From a checkpoint of a small mixture-of-experts model trained on Wikipedia.
Experts: 40 experts in each of 5 layers, 2 picks a token, a softmax router.
Training: a variant of SOAP for the experts, 298M tokens.
Below are experts of layer 5 (counted from 0) of a mixture-of-experts language model. Rows are named router (the router's row for the expert), up (a neuron's input weights, with its number), down (a neuron's output weights, with its number) and show model dimensions 256-383. Each number is 128 + 32 x the weight over its row's rms, rounded and kept within 0 to 255. Numbers have three digits each.
After each expert's rows: a language model's description of what the expert responds to. This comes from a sample of Wikipedia text that the model never trained on.

# expert 5
router:136194157160170137079134131136134095202152076145049094125108062162120115176141117087127083087142161104147134162151151126063137131077080137150116104105147109072062130096126155101134159149082130121163087104111124094142087109093092077174133093127130147154161120102128153088133129137090191127077170130136088116122115068139077103147174222113129095120137108111118193128132106145119102148085
up0:128092104142130138172125155115090150053110178079138158133142098152117136151063110116162142055146153118180101141086161191110131100098144144111087112107125155158112141091127087119108167121148084122095147109157120089135145112064169166094139112126129175149112134153130147101167107142162145160122119140153111150073096160108144172151142088122141071111120183094144115168142151108102194137144
down0:112080171135151139140133161087105132118088121097199096115174120098056109130175144126093110102118078190133105119137131179109119075089121137185093145156130078179098119147129097115117086116159071101125077088108114090166134114102142111175101139062136112134099140107132188176088155074100144147127173138164161110111133129166060160180138104070132138115157168110161171105004122149182080130107
up1:149133126101151128179146064127160092116155077175127102084130110116128077121145114119105179138157120147182161153178114116106104141130121091149121143095112110177158168109099091068129167169093075156123127092132111188104095150120120122063113137146151104153156128102176083104153169067094132118137102101142195132150074180136122204109158109115114148112156094097099120080124146138079109151133
down1:121132147141116061130142060156102133127079090119138095152114123143153166101153111163204136137118167114093136106096095131111153184094134128162074183101108127123100193146132113090109173140089124204172152127096169142163140121200114151116177153056121108121078098162059175092132116139181162075127106201128115109136099111104163130120139165109125099183099125077101119090096131106151149055191
up2:116172110090173166143225160138154163044130135153119132143070155103134114109116067174127139117212133145139117164101174173198141065117108165121074087109141132132123167130122162064138121123134181078110107116083140127107124122145128163087166108122157100120096075110128136132130132219159177138149174163143126128176161136109096161131116127103127140133070134141174167134142156120163117163132
down2:164112110138149180147082107142150168178143140100105080117122177172166152113131140140141141148119089132117169144152112130161188079103118149124110091042162154175086089102122122170138150148090134108126099160132111131145146178076098132115094110105093122146082074166099177179108171128119145139141127142113114153147093123150116105121101146134155150139154142135170169126142170133156087133132
up3:173095120131129157123085142199152156127179106106109159109112118158171118088152080097100188156158116138169143126096118179143144112159186172148154110137162165133090059140094160153094155134081116137126155149150109143128107153137141143082089139137130084147127089120129117138129150138152116135137115172111144155168142106120070138119157165096112090147107077089111088113151117134157107063111
down3:138041207138141159136147080103136097135122190157139088119135135139116113090117138157110126071098094119156132116155134185086109180134137148121129163175091102145192147122109145106160124131116233130156169104141121145166121131086082069148132096132111150064170118092136124206096144120154133178097132142166100115141146158099107190182129140139160083129159107110133120079115099115127139147137
up4:159126126055156044126155108151133112112108109148102081090142095132174093144092103076095095059093089089139112121139137169125149087167115155111116106126138096101160155087107060132177173113162088113105116100177163108179111149037168099135117122118143164164089127112130122063110135104104112095086103080127063136124153186083159164111082137142096140110194132159112193154078115110094171118099
down4:073135105185183113194148140134153096143109072123089079121233162115162098149114138167163054181138052124152111197123093156169134131083072100119101154099110067154083121127109134111183163118125162158121155117105113149089125128133132141083158172103120163079156152150067107097120105146095133101129159104187151145170109136150137093160139138128165152146124123128097185114121158156131186126144
up5:163098118195126106115077080115175094144134100193098094132168144165159130105125065107155170117142117159154150131119054153146111151140166173119153151140165074098149165142119189098206129206120183176167153143148149145144071127086130154088109160140148113096123093168105149075105099108049135160180109128137094150219162114144138096148109127133128126100170088133100139089182112108174136103156
down5:117109181158076081101097109131083103125160173137123073115104120141144101052075168144089134090108140174129122192110154143126175125127128161142109117044124171109146152134154163140138139132169155144138164137113087128109170090142172084083095123177049205156124158102158135085210135163123131163132116134132152184156130057116140111098133150161151146110174053146128191142109128090116134149130
up6:118106120137142127094168115094159155164180129147116123149152092127119148100157078115120061061102149108099167163168148178145072187116143113110067130180099113143091109155128042067134137103126130159164151119119164098138057171100109117153139083121134128203168145124132116099101141077098140152127056132053102123152118192144093161121113170120087077111150090160123170138150153136073163085101
down6:079117144099137156155162106130168158116131095146083108098141129130067190103130154160146101174141121118108158195150119072072114110099134175144144123136145144092143160122111084163169072097184104037087092118162128143170158164091112159118125158112097126115137121136146170107171149135070125108130167138144137092091093085098147154128130132089129121081119116130131129178192086080146117115154
up7:168151096122111176128135090159108177093148132171148155152155109162178103131084128098136124137055157096126137115160077122136130147112144099153179137141106115149132065154135154110101094154151080107127126131021138121151144162106132164077175062123134109185088140103125099174103060211129101093162082116110139132133196132121113116160138140106172118117137172115140176098190104093080161103139
down7:160139151064116104146189145155091151112102087131128127154153152130160173101062109149163141146161162095142121173110111116073132150156151135123138119157107155167114208173144090125090153156079091140164106162104160139152113141123092081083027146096082132140115134054099148111124105140093139164063143181099121122114171199107124149083104160166090131148149116081188170124137137121080192168112
It responds to: Joining punctuation. Hyphens, opening parentheses, brackets and connectors inside compounds, names and formulas, as in Centre-back, Red-eyed, Salford City (8), "and", LaTeX "{" or "\".

# expert 38
router:122143104127173104203084131073115098120086128159107129107135091168100055099170159154075127194128053090141149116150087140121133112090122096161121133090094164080105120130157156113136179156069124158096074106103104189080141135127076108144097168095131158103137181155137126115140139170111075106178058175137130132099149154131115139131107086104136156038149128157165136158099133125151130064074
up0:134128192119184092101117142171156147198120167108117132126128079118174139101134121190104099101078092137082123182126121153123104105152115097116145151144161128086174167141081175099147110148111148150148090079122101146083189063129119096227142181117119183113112096148162160109149135213106106055138091131173090151116128071116136104122090144174144124159159083084129147100152136140153080134093
down0:111136153144171103118149109169175108171108109166185121111128144142157159136108129090192107116106132119164099128111195095148123073122096123081145148123075114093124159165102123153134159162100166146144120139166106130085226119125106111183162095075030148154098130113125142094146118161172108146147124112133104112146148136125089131110099156094106122117138072135116157106110086156109063078129
up1:109105179149051027078164105135127144130162121085128083169128175101087124122168116099116132088128117086130148116146149124116151108104147137109125126171165106106149188093126091134095053111185136184160130144160158140130151127143207119175205115174144085175064143097155035106148093091085163070207162115094131102086168161156091071108110110124128134118169163087177152158124107170163115115153
down1:193137099101081089102133170129160126079111188208142161076078082056142119127167134136093135134136106131112116138108121089134129129171165114174117145115095129113119119135168084108205036174133171088090150114082132100124093111067145127087134169086098075114152125175177180149209129117098087098166142124140073155106092137165155171127136140113147117178146059119141127127133187109134109090198
up2:168114096196105086080127145144124138174148185098134107174090103133126165175131093105140105180173144077137118088086141183148071146121138095127142148139169104086136123144121123125164118149047102097088083069110185154117122134159171118189149153110144093105149147149191103162138092142129124180116129118113120154106138127195086128139073191135086141125120148172119164154090143088166194120039
down2:128099116102165088140135107150131127131148117116115118151163122158092191195080147074180156160097120138101186143155098119113174050184159162134097132095127157104098145157094184149148148110118142114115055143187115136137133092127125141171101031145076168179069132147171098100149140129202108161083103092136110158104180130129096125137131118120120129082140131125196102114179089105155141128082
up3:103142154100059077139148084099141082194132141090164168109108143166137117160183175180139118134080099086158150103097129150174115158157128125109145101101099200066141057147071093122153182129121165100132157109114090152145104087169134159099117203171144147101147119185150094210068149080119178042103190160123156225149122103141132086131143123126108168131126172132082118169127114133152187151148
down3:099090136135070134112161126143166141101149094107111135134094110096096158120101104189113146093150162209130119083142158113128095176116174099102121125151188145126172173149108130124170173151153136148145112123135123116175197140152192084093147096208148156108116086124172126097089119178129148178128128052104119085092116154163159124081124184087134106180130064158162134086143097159209141187146
up4:121072132139124174114146146134148105093129066128116089144127146104066167116160106122107066182155098114098167132113117097108043172083120138136134100154117138153085112153112132156176175115097101149133092077093136138134099177136064155167146132129132114209139155161154184184172098148071118108170118138118077094145194182078122124126114132111111109157222190186147178137151157107182093127099
down4:128101190117059201112171155139139115154110091107069125151104131035081128174135076132102059154103132125145154177119108081162149137142186134134159118150093204159083177147100127076166109168149142152134137098155108125143094142164163139164172113078197107110102169166133139088125152114109113056174142108120148171126141111132176114136175124155103057123144138165136122105143084155157116116126
up5:151116159097107126124165107161127145128113142133134130097118091107182100137153078203134157114093158148113112175159141168100144096123151057151113148157189091138127113126147161120133083136088092192135101114125153066168154093106112150118129184113134045158197149136107160103137057126150166169133114127164168167161129154096138128100118083140150164157075162049158069170163126093139124158153
down5:106113150130123103099155129167088169138187122073135128122154086127134104133090158163126085122064127130106154116122120102117106126122083131083108091081138115099142135107135155129108146060083139155115085065137143170097114098200103108158135096134000134151157115107171124092114135140085124130155143155208088160151089137048103100092111095163144114092141158098147118162108147111179122169141
up6:170124161112144173124124172075135148096089146094221148140099123108161117100129094132118151150068131135124153094184096155103122116133128119141178154162123148083142096183136086150166101058096169154132132078112131143178099086109139145115108160119149135082182159135125120098152154204139033125101136094120105129157142133138193088154115120127214099127095146185098151112117139122090102083097
down6:156135119094153131129141148080187088143129134159144108103128152086131109091107128136117098048140132128072119155052191096073156142066088085136207120072129119096113198103139142156102143143152125141103081102150058138122083143161178119111121197114132141151230139191137080119124167093094136172125152137143123107109200152185129191121194078098144151092145159095112120145136139104200120136121
up7:052155134146163131074205107125155149207123111226134115120106140161078194132083090076118098113115166121177093144155130120108090135068126117173119101204151117109187132167118124044133069152123164102155113087146126128172115144168106127125130105138142142145075144078154062148142078145070135156122142135119103138104126138141093121107125182157129109156121189159123141154089086161197128127065
down7:070099115125163141120143148086110152051109137177178132111161156156166156114122135129099137141138147170128106118175107172139118172104127112160116133115126119106184200048076092132126149133101103126115144163122106061097135074098085157076122109152115136132095102154105155101139087142091079119141164174120084157223080116121167102137151118131105141074115145130123168076125060138129187146178
It responds to: Latin and foreign word endings. Final syllables of Latin genus names and foreign personal names, like Smilisc-a, Pion-us, Jor-ma, plus particles such as El, La, de, von.

# expert 10
router:156153148164132175156152103095148100117168111192104090120150147137075133067171151104109162099128174099124130147194067082105163163086205134148076089144136107169077144093114116143117091141146094084180146085090097126149125108127105143091150087094095158180171174107121176161154094091121110153125149104117174127169123157136097068161147184085137103082162079103117171113123089152065141104149
up0:121121099151184106105194093142115098183063130081107131092083142119107147167110075157113122180196110150122109116174133123129107140189169114127098116139149131159137132139104049190123136096132134139146117155112140160110146184136135128143125197130147089090061074187109099145120174126100113074165075150122085177072130165086185120089126174174127162170174155110179187095159115117129137119112
down0:141069107180152142119140166088122168081170147117055130196143124171189092088115114159092173139141115127167157125112108160116159157116150136170151098132086161163141115150131198083152119142143111075113108121129129131136146059093081117166112196123095199073074125109117097118111156169146148157135137176090130087126149162188171125100151089160154082143121110127096197128133091144162134157129
up1:129142121096146110159112112098113151169104168109127135126146105088139141097101111113234068168119110125113099137130156146157152114109133157111108159046135113129082113126103178121105178069107097152132125156140106189128094100134110096143146095128156170114160148117122113089153113100163071084116193150145139134148146118132089136117197084119180131170170146072153180080154112049059114107177
down1:148142120125090123123117107097115103183137172115033142130091176112120170125150132110150116084133131113149095147138164136074100121152092106173133111152118120149136084139120205140105118077160058116052094119165086159130136117167086141162078097159091176191109084158195119136161077139113149145121123155117130091131138193111123125138138109116094146156117097099170082092115160223132125079165
up2:159151132119101137119126172111079104068123136069135148104125095098120142118142117155207115202122188135080138099099168107141143209121164178114136111077092151120127081114080138076099208121143111147094134098091123088112143156135116168115080142135171190129162152133018135155127143114147154145122121121121133079144135129156113228153098105154085101159082121180195112105113101142139122153132
down2:128124088170108104079095150136108150130143180172170211142165115070151132162096126219123166150122176107145126082137132145134149124150153093063105119098065154143087180135096106059148117088171199178119161110085103071083130077150103073117079107122155125114128116106177090174149132119133119096152129114140090140121175123120175158131130150137124138115145078181175129099071169161144071166101
up3:160111048132112116122138127181141095077158100121100158115091059055127061127142091183126169157147163236106139169135184146139109154123101145140149142086055143105154113091095120124070209107148145124077166081136129138144170123120164127128090107151149145129114126127181110122084152165142078089077123149156165120103146098127169140133048166157140168107116075160172123122152139104122084092109
down3:081086163144158208147128134137068095102081130125109171142146171112158090196099129135163149112074103173135118101106194170155162099214112173214194160140114166101219175110078148116092140187180139116134127090101154103127179176077155142124108145093169172097103062089131113141155186172138165165121163126139179097036135113167135132160135144116153112141087154167113112185127136118148099104139
up4:081092122093068080107137153137069152088095159115165130148064081108093121111107129132143146129142079089165118164090134068174053103182121170072176130124104170150110138090124187154126085100117131174065146135131121080084110151145090117099113064079150181116078108143202076145126174156140143121148132193066062119167101088113088126095128168126128137164152146126163182140095096123131137205086
down4:108151080159083118105100138130187100107122155117111126179147147124154121129132087105170137119091175093166112091180122097139101130108184065180114160091131091168151108142041085142101158162098157155097058124096136168111070085175134110140092163152159153119130139088108087127111099095101176159117180128149151156097101126143125107158097156090129121130128086140107097088111123107123103114124
up5:141118150088114116123159149194190154118093140127108173131111111113129121146144147161147103091096128142133069108123154121164123142161074155122140170190143116078135132083142170121106114154127137133147081087171155090116137141162171128163117150184148084123147156138152147115139189156096150092129130113131101149115151111071128144102140119123111135144127167087117168106124162139107129127080
down5:182143144064121189122160122098140158203209070138148109118152129177033160133107137126154128100099103133166060135119113153167104092145169148145146112111143136091079128111145169150155090111133103106177091127115174137120145170105108169181125103088096081171111138115103140113139133141124133087099135065093071156115087141100094138150165168122116157107148107167075126136110033111193131139138
up6:149134088081169081086148116098093124209145115138124159107121103149085089150111123132066121133158108105085126145132133148175061115150122120135113117073173094109164130124106107143118151153120095122179058193107091145116127135094137153154106086127152110100155182157146105160100124129148057079123113168074162127161180139106123165145095123145094132175083119142095078115149096086146084129105
down6:144103099145075155136129133157077117096083135081199152152123137179123171118194124174120109208186170158128150121104125189152098140138103094172096127103090110127139134130165110149078152122180112133141155156116073144132136130119146145150161143142195086100156127162164187124133103134125197085095112165099084117140179082127159149148160148168105107143091114091130162096144151122137091138081
up7:141136099076071154086141169104176129120107149109111158137090101172078115147133056123153168158125160079101147080181170096142128160142125179094085144133094101121122082158093141097121114134200093152061154138097174136141122129121092117155128155139162118149120155133127144128097164126136135183167126167138150115123174128088161199063140104153120128138127105137178118130128120158153141150090
down7:124109138139096058124168199113120152172069194161133154129159098137106102198114218171099065146130156149131164110150088122129142119092109149094076127163211157125133157131101171103105138124117155137148166114191166143069114162179106128179125120168180108108131124155134163106085110115160159141087178098096132159139141131169122101118121217101075117146139079145131157124146135104115118124138
It responds to: Place-name prefixes, Mc/Mac. Name-opening words such as San, St, Saint, Sir, São, Mc, Mac, and country codes like GBR, AUS, often inside table rows.

# expert 16
router:127100165098077099119106066150131123101092153074088137124120096122199177152144084099113206102085117106098117088112142153109139147163096103137124173149166124112184113148169178067137135169115094129134131144153088114116045126162174114148194098163181090157187135150078146102066107147137094152174152151163110126102129147174130137087112067189149155151123073101116117122149119126099117161083
up0:082117049100102159133060148101118115132181137070158162096165121131091077199166123174084130158151176114133123135078142062158098128084142180177102103118097075137100117142093120159170135086114159193162123111129129087106085142155165143145141129083152131102081168162135111107196128104169169100130090120157124131122076109086151083135169146110059116174134132042119137128089111137152181104080
down0:099203140178163107106123120096124076103135158102130158153167108168061120143091132111120117162067122117143103172175104150104127114144117080127137149139126098104137177131154121112097116075166083080154147120192131075124103116147107115170109062190118090149125118094091197069156090088160131062169081083144095142149137132077094121184136086168103105140164175140114146194139172142078089138093
up1:055091144037121126097120052155112116149083100143081148176124123125132141115182155164118166162115094178130075158110171104112093151148152098146136105081161148105157168163109091083110112146107079118100115142099123134120079132123134123215123187097135090096161139167127141144124129143088118149137168105119118151161095067170143192121139134130120094175072163175027110178143121159127083178118
down1:123124170120159168141118069122127117092077199093151166165122144118104141093067154157158152158132128085158155136157153146118153089178159080076137121138090115126084189133130192109143103093084096110145121160093064220069121108126106125140141189141099149086108164120115160100156147121100143121082162139164119123122141133147086098080119102102091127103128121117094138097164122115126133179111
up2:140142112146129109147119164137149138167148129104065177119147110132180110113093125149111109157090095163167152162128162150179111122115153159114099086091160099158134145137093111110216131165142095117102125096110085142078163102128139108075089151125126124116111134132151074119165034183129091119130083106126156194122096137064147178108164165124130103165136108125157080112142091152178126128141
down2:120162171137120163108192132108146158165101160018094140063095127150207159117086164128128098122086152129150155119098127162127169158129127109083179142130157121155128178131107082076168161146109133136123119056103087149164109090109069122084144130128108119148156145194159178119167166097131127168174163160118147133069163134121121101087158130163080164137173079143092075108156137108113089155196
up3:063089149072128095181104116143137152120134079140142096152131118075111129097127137104123132089145144108141151173126100092183134121155093117126219123097147088144128094126171111132151136153138102088145155205111121172087145208131151180136070129084102175139104147089088083142168099084125136185183126161062107133102074066138148143099165065155144100046115144122057133180094084124159160103146
down3:158147129097130083099127138136141096104118175161124097100129169141092114168139106134136041193135101120125131105186163165153117156110170132163137103142079140148049107093193064155126175123124116152112093103172114089146132135150101173113162132137145132096163111096204107146130150137089151206153100130146139077118145115121131108081154129182193062227154104132138161128162155117133103146106
up4:147040149139136111162127162155095163151044144101126222129099172098102150055130159065169097117078066107121177128132143188177084098123106155130115099121148138123150106099158124119116145138164134068085194125169180159094141164131116143061115141138141108167156091133141134090086137168154109133161065120119109119180184133138079145144141135116166157068167141109115081132156114086131064118121
down4:141112204154151131018130118116133095131130113133124171124167105124120123100130117101157112117138145153102083165130172139133066145109129078050117094088105084121160152106146131100117113153225162121125147110153160147114115126133117131062164104080092140163185133141109081156131149162166077049191174169129123108099164116079137088121103118102159119088143082127065069098115157132077136133165
up5:134089116102106089146116098177123157168151123095061155152155095154107113122174110135125139136066111067113147138131077114115142108138152084186110146157178137139075171099133133072185186147108083132133109129127128066150085066147162147158136085175157098158191119183092153077133177115097129125215137150122147101124102140174163119103116129135157123134187185167157123154203106157097076169096
down5:119114128086188122129138185117162104125136145196167116164103132070126168147094089131172151065100137154160150109097140153168089143126140134075174115118128164087160103074149223148092072140102149094135072126136174122149173100137114109072101140102114106137140119139163111180097128189175116142069064113172143144127082138078084100165087121074198132184091100066061134063046125149126166095127
up6:099083158176166124137141130173105117162150107130123187132110100162149130102101184156089153157191128181168109115154142060153124133131143110157131087104154070154121178171116136131114124159131060128148077048168063122114174143142154084174143102114148120158070120076150181091097092146078095173082182077138134081175089150169149126103130127132121204190072124115112158092092107171116167136131
down6:126064131200137098113145131133170127138115080128113121123136070143072157114131158111136158061137117147182103081163089114150133206139144195145112184185126142144128125150156164087138076131132117114178100116058171126142091134220118155090103099103124067102157120106109113138122094185166147167107119145140131093101094191095183166136100130091124130139186136098128131153141160153107131159108
up7:101132099112159104113125126112142175127074125152099122178165125095114126092213115145128146121073091144099135147089207111139089081176080165145118157110132180118172162135146120110113145173098113144139110170104159142119117160170146201205130148138131117117105119137107136126172100156099164139160107105146127114165095102128118143097167123048100136165070121138123123109142110091107051155114
down7:056096072181115156133125158108176126085184163175102109121101133105162140153136186105068151090172105096117089111134160147114121117190102154129103120167099120098154132143116120166099125124167129118124145150159134178180086180127110092209133118107097090129097172135146115147139163133142090098066185146157172173148049130111114080086086189124163152063113135186146161091097148125125139130121
It responds to: Auxiliaries and clause links. Forms of be and have after a subject, plus clause-joining commas and conjunctions, such as was, has been, became, while, and.

# expert 29
router:120121088053116154089122142101163125130123132087129143117123090097086121148166134143069116128107124078062112165169112149191109155102093117167131140167144090173120089100100110171095174116142059114127104138141143109142101139078144159141146120127189101163123114144159135099147115094170118126144128154062160070160156059126157158159135174092099112142108161153178088139073167077142075111130
up0:155144126124083095118109153131096129086132152115116170107153157097175126102134127111120110154101140094158138146111159140144092129206084126168131086104036107063162077102107148094143152115103055150144100156159115115185175122096072157133076159107117053113143095124108108133115160141086090116174133159137167120177113182090135177119168062122162134155130146141209130106111097113144102099179
down0:163140140129087096134092165116139140122091108089150104144127145114129133122148171097160104190097139126121108084152167051144117166170099138165084086082077152149148152134128149102175146154138143101151066099149132150137165121167088181136039137075103116125157081095089142166170132151086063155173123169143100162168132210143129140167162070134151102106101130169172163128108108162150110138128
up1:212092110134092142134164116100117145131148075113127182193101181122126121159135147107158138169097087130098101167158074153172162114153116105076071164160084119160144100104101124097106175108132106108137089188109147108112146123114168130105162201118133106152060167095124110131072102123086107167126072123109085119063100141137142152122125106138155116105155131072046098141083108152149150169164
down1:116105166151151117135135167154143176196082170141143061106139154097145136148053110066151105077134135121137110129110154117168097100078145130112104145107107059138113141131153156178106118131121045102127114106131116156125098128149098131149120119066193143114166118187153105166117157053125147122127126145164146155113067144121068127101125142088150137129185113156154138145103106107061099088148
up2:128109092181144145136137119120115138079148148146191165090129151059129202063122090101154065160135158083101121169052117086104105140083189112157117182168152170137143148129106144129121142163108078159136138163118075111159160120110099118111146137154159120140115168107168114112135088142193066119142153101117113125169132155138134091078118132086207134113097127100139189061154141090137109086092
down2:072139111139143161087104122098126105116094156123125125090109181103111131098121066098136134183143156075098149156074113070151191217101178187127156102160120154144170144150109142105134116138183141139100110137126093145153107105171107094154132148116109108111132091132137111225124142062144148160162097100199155204152162156138156091089089134127195139111085123149132120114166084140084155128086
up3:089076101197134098100128125124155198092116174140071186133178223141148118139112121054155140114081116131143169171090135110165138097136157088066134097153080134139177102113079133071119136105132181155124160127123117094099133172104141129136144147124160132157131133198086160105082133111156145154137099086197112095154124146107170128110085126090158125153162145126110202091145089124146137135093
down3:120076148210171133128128143157159154102123137155106139102170137164137113137125111129147107128102075088161183129175152166153162164194142120071123136119092142122177090128162127090116110142119098149106112128140114108136150098082147131125185144123112151164146133172131124105113158093151176163116066096205107082065171116043212164126101119137131114137150135186156156136115127149123072130103
up4:174125159125179146106152145093113141152127143150066104169144135086148188178099086137158074148141144120137190128137117219153130166124114130137165138160103158113122059132094129150139184151094148115079093108157160138121105112091152155113157183104115092152134124189117129185135057080161125107153132152168128150213192152097136119140096151125143151144145160106064135094101084172100128114111
down4:147143088158104124117117131144119151128107168126141133130137125124103149099087102065148101146089123133108090092116091168162177104073133113163043141138135133137071108098120136126185151132110093121170155083167156103142125140117079133189131147145111079099198152099154091098094153122120131102167094109130141092057136116132118103150171107177064156151142134106138141102156141117166129103109
up5:094202147134119152135123106103070074108167155082163115158062152119105150135122089126101156150163094110070161124115095142125118189122153131127124162129150120163144088103057108135065092172136097144121111135112088089180180091151173121145130057116150118090136151202182096182124096124128105102121112135097075073129196127073146101121143106144156124099129177152173203115116134120064114120129
down5:148148101130104152144154109112174174125146110169110109037191163129142150114134104153124166125135119130158114169157144125113180108111121124095091144149083168130108113116190139116171073198112107110185176165151145118197092141116189149104161118121171075101121093135068157112148134105136192129080135115142191102130159179118145109125139148180112115160111139101137157139126138153180113171096
up6:090083127126090127144168124060107140132142150115164176181159114059125145118130064203119098100061156097076112144122117141124145073125085078153132157128103077108143098137192152111121126109117081126133166132161067093127133098178184128170202168142143097135154135123101126049108083172195156130112135153148134081147130180076128101128107143150148151124118153166175102143108148091208118093170
down6:166062159097147129062092149101123173137148163108157154120162175130152092099128158121085066146143172121099198119120116124055131103119131121132119114139124155150153134129174129150122112100119129146068116128102126113139108094077134159109162208099159123077128137129122116181129133158124097078156133123120124163172124135126070113140088070116154131082157128112161120165169157109093089095073
up7:079137117143152160180013155180111151118116138127115109142127109159126203147175161134145102166137163138136145118094112127074143149152061112094147112131122162125112129150138157166096121147148167129101128122061116140127130131164160142081150087160096169120101132133197144199113174089105127106150096172141120174134145124130130120172152143161096135090133106139159107094125139146136191216137
down7:092123112142054133116126132115135161104106092046118113072128119133122162118121118104108091121105134110105146102123101113159147164145059145159117149119128120117168109176119104110064071118212174154129171120100137170078159158181129156104132185081084066130075123102128157217133095095118118101112090139192161119150208167166153112152073166120123099134079094106103111081105120127105112101130
It responds to: Names after separators. Separators and first names that start person or team names in lists and tables, such as "| " before a name, Jim, Mike, GBR, Sir.

# expert 9
router:069137127153154160158142095100171103091105114133153119094166167118106201086139172151172153108095162113159148151189108078180123156072109126156146118170162065172100157127123111085128083132184111104151173135095155126136112110089122178070083066134128141176187138112087126191165128144098150202153144092161136144110116130164148115193136080111108192080125129158112099111111111181129152130128
up0:127114056162121136164114127149158101145196093097081127121115066162145130162097121140169183117175109118151137150131124124113092128119147134121137124089063172117131156140155165156075169155112159125090131137166090107079181189099110094127135155131122181173104125083136148123139113136209077124102116126097079117061132081157104169100078158094048107120100192142132146177130161115101126162100
down0:125145167118132154122140167064064074131137116147120196112158159138107089163115176160187094135136100156116061137164113130130168132077140119160061120099172197102162141152123089090160168130097130077114143097116100157165165128119143161156098176107136121108134124102087113139128180111166095123083164086093098170102117152134159099115115146178146155136085102155111148060137101145157108114079
up1:144127098128166078108108077057112139081109110156116164051110077150078216117184128168135157139158136118208069098125129136159067164107113154162142090063099094114110061133131093185045089139119135155142151162165052109080102133117113119118115081128121105114117158117067142098119141147074115098130145173105118132160196141175127115119085167061145173132110143059147119178125086120190109138137
down1:124163130097112130192125132119077147159058139114076090134148167150147054173137105077148141082127077144177132072090086160096197198175164129184100076132147103123129132146144152152093128125097113128156130133164141115133086115132120121131095136134165155172110118148104161113123107124067156160159189200093133211123137114097129116124128116165174102147169122144196157185100102107138099138144
up2:106134108138045121098116154174093177127099161109124105112156098132126167085156137130106119133173087170119100106129150124168112138176161069083134162146122104078154115145131187139136124128178104135145157159083144103102154142053165130136135144170158124131115132127122105085113133124116113101136088092133102116172201134066093089100117182130145145158087158155171140068147173132098186152124
down2:119115177117089161107115132118106101096108155097138036214155129127176130117165155122154097135200081103131103090091124094116076155120150121120156158102105125214142129150188129127132123130139052167151128084137124124129159111135155168147083206124115105103099116031099128147114169101150181165129116108128130123162155119140092127171142139193132148122160108122109124119116113178084134143114
up3:077110160198187153073151150095107140137138110117121131114134150109126105070123129091073187084125111149179128140165109163109134125121112150153158135082162083156156102115188156071159084146111139111180175183130147138115195133133140110144064083141147102144187087089144107140156152135079151105114144135160194112182104163125095157146130102148144185113102091060147130172144100127160130165120
down3:120126136060105067104094183132126118164077124213102158128115129154161089130152112172135166145131095097123135146118123143063113095162115152159081127061126171131106141070100122187078115116086116140224094159084133140102144151143122153151171156094049071098110083138132183092150143098140071117101117133133070118091156104125154185132078100127119104110151124127111123182140145189109068100137
up4:121175119152094138159140081139115158092164114135182177146180108174163156162096121149120179100118154079174191087103103175110143135101095161117154146077123149171191043102148135157121175122131108132094179131116153128095191100159118118171108133160143120134150100116136220084138180121140085147161089124114159116106185185114129123109151107120090168083117078103203186082137057143154190088119
down4:112113145071111088083139166100152147154158175144169113142083084113133145122107125116105144115158125156119120141045167099184165122170093163218120143134145209132124130158176155139103132102114162150148139111168147128196181162101118106130174101116133139148147097106125129123154205085138085060137112191072127207111106141096118140081127175139116059113108139173154094160110195108109145154163
up5:175113154129147108136095144106083159094134159182194140189086080062151166157108133129126123089101119122108142094091051134156079199166189146082112162116115085112155141092112136186161083088124073077112098139185135045095144110114129167078130157148107081160091099099176123128133091130156177109169157115104076119157102109139126091125151134138174079100148196128136173111158147111116123142099
down5:138173144139138195131108109138108071053102097083140133174161157143100192174082148110118147108179179160149087206067088111104112150115114107160136105131114101113126061072089167078151134162138154080168071045157138146082118140173117092119104119127085157126067169119133091138141125123122158106130084167115134143123154172140164127099158146163108120093127116127103092135121117157167108208111
up6:137182136185073112127173107095102172078103106198121152188133121112079115154118109106096174126129148199136083136166122157255153104121162120078137111137166120109138183149130062161093145134184147057145139091153201122162194111111086108139116163164131122127124110140133102147106071142114148153108116117101124180132091179111065124139130108136089111147140175139099134198061167185111145105127
down6:171158133062101131192122117136121130161133153104062094167085152178123111116136144132114179164068163153119131161161155082119175174136150076111173095175138160118127120124134168134089156129106106196107148131160130191179081159103101150156131176057099100173113153167114105143107178185152083106130160138079078148191141108123069107138145149100125114102126133073164145163134153147153177167154
up7:104122127174096133121093163146114162114065137140102142088135169127082108121123158094143107082130141166069096167046155146135111120128080152124057142117179173118158166116174136112129154145079177188119093101133138113149151117077141105149107164087117108125116156124168138138093166199148135135072080152166149134013140145125108100069128150141120047073178141158129104065120134132079111102138
down7:089164146176132162109135110125135081115113115144113154185137116145074099169190125153109131159170097080109140116151073126116105191149199179135129172129173115146090153143149121183081108146146138154089160138152138130158174117144142117101152109109110093142101118116075185170113161085112157135081067221180151122056166138140116070111098107154136133148114194119150086148121116168111134103161
It responds to: Infobox and list starts. Line breaks, bullet dashes and first field words that open infobox lines, list items and section headings, such as Born, Genus, Coordinates, "==".